config.yaml
num_hidden_layers: 12
hidden_size: 320
n_experts: 10
experts_per_token: 1
d_expert: 288
d_shared_expert: 0
hidden_act: "gelu"
moe_layers: [1, 2, 3, 4, 5, 6, 7, 8, 9, 10, 11]
router_score: "softmax"
normalize_top_k: false
routed_scale: 1.0
balance_loss: 0.000771
balance_bias: true
router_z_loss: 0.001
init_std_router: 0.0228
lr_router: 0.00181
vocab_size: 16384
norm: "layernorm"
norm_eps: 1e-05
tie_word_embeddings: false
optimizer: "adamw"
learning_rate: 0.00109
beta1: 0.9
beta2: 0.99
max_grad_norm: 1.0
batch_tokens: 32768
max_seq_len: 1024
train_tokens: 285700000
max_steps: 8719
dataset: "wikipedia_en"
Below are experts of layer 5 (counted from 0) of a mixture-of-experts language model. Rows are named router (the router's row for the expert), up (a neuron's input weights, with its number) and show model dimensions 256-319. Each number is 128 + 24 x the weight over its row's rms, rounded and kept within 0 to 255. Numbers have three digits each.
After each expert's rows: "mostly gets" lists some tokens that are sent to it at least half of the time. This comes from a sample of Wikipedia text that the model never trained on.

# expert 7
router:099095116131117142130125157107119141155127158110104106100124114134112105097088121108124121116091138095128109147135140097092139158167128141128133145114134147114128129121125129142163154101118165
up0:120109134144110109149105102151122107108121138124096089109080103110104120117062111126128158113195132153136138145141132110132087148127141136110185139124117151105090138117123137151114175112078139
up1:149145132152116102131155150158146102158132125076139113156127117102179118116099090113104159091166120130134131134187144153164081140093148175118149143134138097132122113108144159135187126130127156
mostly gets: " Chevrolet", " father", " Iraqi", "awa", " DF", " pm"

# expert 9
router:117108144128124116156100135127131135098113199110118106114126079140138132115081085146110154134203152141108124152110120098113110144143145138150148092138145152151121151136132135117128130119123116
up0:163065099156115123134125137122139080081124120111106084158123107132112096119100065102127125117155156119137140150124116162137098124117147076128181136144100125118172126116135136101138140127107138
up1:131114127139174120177147155097077131164162104102124124093123122129115078094102165102141197136148114124128086138139120123130102091149094124116128119108109137130138117116181159135163120131162102
mostly gets: " billion", "ъ", "_", ".m", " ST", " Management"

# expert 6
router:126125125170205142147105124160138106118103143131137116104130101143082115153061152127107117128117134100133134134159138134131135153122114163121143124126088141136109113104163134146149100169131171
up0:098128158103158140146105143150123117119134105140154146138114147151151147138121150119117132100108132139096165118129092116130100125118155140143169104169102167110116121165143132146124125128126161
up1:157157108128153119160124101147120116078100129088120145130121131134175131134106111174150135149185098141127104129167173084110140116119168104139149139117141121173134144139109168158150148076115152
mostly gets: " football", " Football", "-yard", " league", " Broncos", " Sox"

# expert 4
router:145126157135118144147148123122111134105103128148099138137068143189091098110068112106110140115143129146120138126152124127157173148131147121114165087147106152139106162130122147141142186127111096
up0:135158124108095125120110151133123129153114101106136125101125109146103179126125100177144094119179110147066086137135102143165102124135130126136125130191119115102180113141126122123133126147128150
up1:131156188128158165097147096101170160120149149130107107115126129130149075115117107126137132144097166130138138113103115152158142151139106127111142123116134136158109115126152159141133124131146108
mostly gets: "°N", "′", "idae", " Clade", "Scientific", " Binomial"

# expert 0
router:140102144183100118141109167127130082111134139154106101071119126103078135107105154098142169103143149156142125146144128125147141140151132172132150127143101148147134150114140123123151172122128123
up0:151141112145151095143137109130111135162111119113093108104092095136135106108081078131125123135187155119128106175138147125154090136184136117105143134127089137127086101118142147169159165128136123
up1:080104147152119101148081126119125120126131081157149100117112147079080120090120149136121172155149122156109134177147108131108111123125137108096201071129131115098102154136159161148154131113134105
mostly gets: ".\n\n", ").\n\n", ".\"\n\n", "|---|---|---|---|---|---|\n", "\".\n\n", " born"

# expert 2
router:095129121150102094142112127116129127162123109094122107126142095142113088136081176111120124146132188106130136115140125107149077129079096157100127143116133164125092168119158111123115155123100159
up0:180126132123141100113049083135133115130142090144130108154111072158087159156117131144116137101115127109110146154087138128143092131126135121098155141088146132140117143075176125124132172111133093
up1:159159133164132149125076119140090109109122122155114079107118148166087141137114108115156115159178149133105120166133128118136117138125113103119111132107148112166116118112168108075142095109069152
mostly gets: " sq", " terminus", " windows", " Creek", " miles", " mi"

# expert 8
router:110084151113175130152111123135127081126135096117114115133137132122131112100076088101157103143139123134142146170138117093152161149139177140127137106106077167103090146119100147120141129110082157
up0:125130114161120112146113106110102095106086124091140141158127102112126128113117111160141127112130092108195127145126137089094143145152112135154158118120122129124138197135158148145133125123104117
up1:112115133153087114134130120123143081110096099102101114155079116116191151116117106117101147148148131148096102155137140068166120149149151094137157095161149127119117123127137153126153117151107126
mostly gets: "ș", " Dog", " Strong", " Your", " You", " Kong"

# expert 5
router:108119144141087142149126123115125148157128113090058146111110086155112111125081116101115141111141139127155138131147145118114098130146096155147117138128144140138118124110130144126147146112091183
up0:138157136127113121117125159095089126090120133120123097126109101154122102147120082108168157109120110108153138123119154112133095141174160118135179127131130162122116144100121157086132156114131149
up1:116147154135060149164150095130087103137150169127110110091105097113134142124116123144088101122133114146128131137109152114125106122141123139166130147074150143102150154110071117083120145180120109
mostly gets: "-elected", "aded", " ±%", " During", " Toyota", " returned"

# expert 3
router:162120126122111113159114074117087128114114121104159140145125121173128111161074105116158146123117125130116116139149152143171074128172140156083138140097144094119105124119151167147149122146085144
up0:154118136137162107128134133149111141120130082138139155168109082104159107139114124132135128137138121141108108128158142125120074105112151107126143110128111131152073147134141131145129180118130113
up1:141135075122154087121108128120124100135082146103105113165115134071106099136112143120116058136158142153118121151194130169196112114121148127153113174136146172076150125132134134141158141124154150
mostly gets: " songs", " studio", " band", " guitar", " drums", " reviews"

# expert 1
router:116127122143127149116121159118128140147132141098124092103122136096142108109074116125120121113164163122142129164121174104136108118178140136159126142128138154122128126120135089134130142124124116
up0:121130148112102112155117099139112145077122160114121106098156119093070139151091146138096158108138168122118167122105138131076091126151146150154132118081130096121125092129142126170130112123078133
up1:101094136123146116126134141128171143116135140093117081099131116182140145154112153081093120112146116119109084123140105119148143122160137130134135130113137129120134112160121094142155146073152150
mostly gets: " Baron", " Albert", " Jane", " King", "/A", " Prince"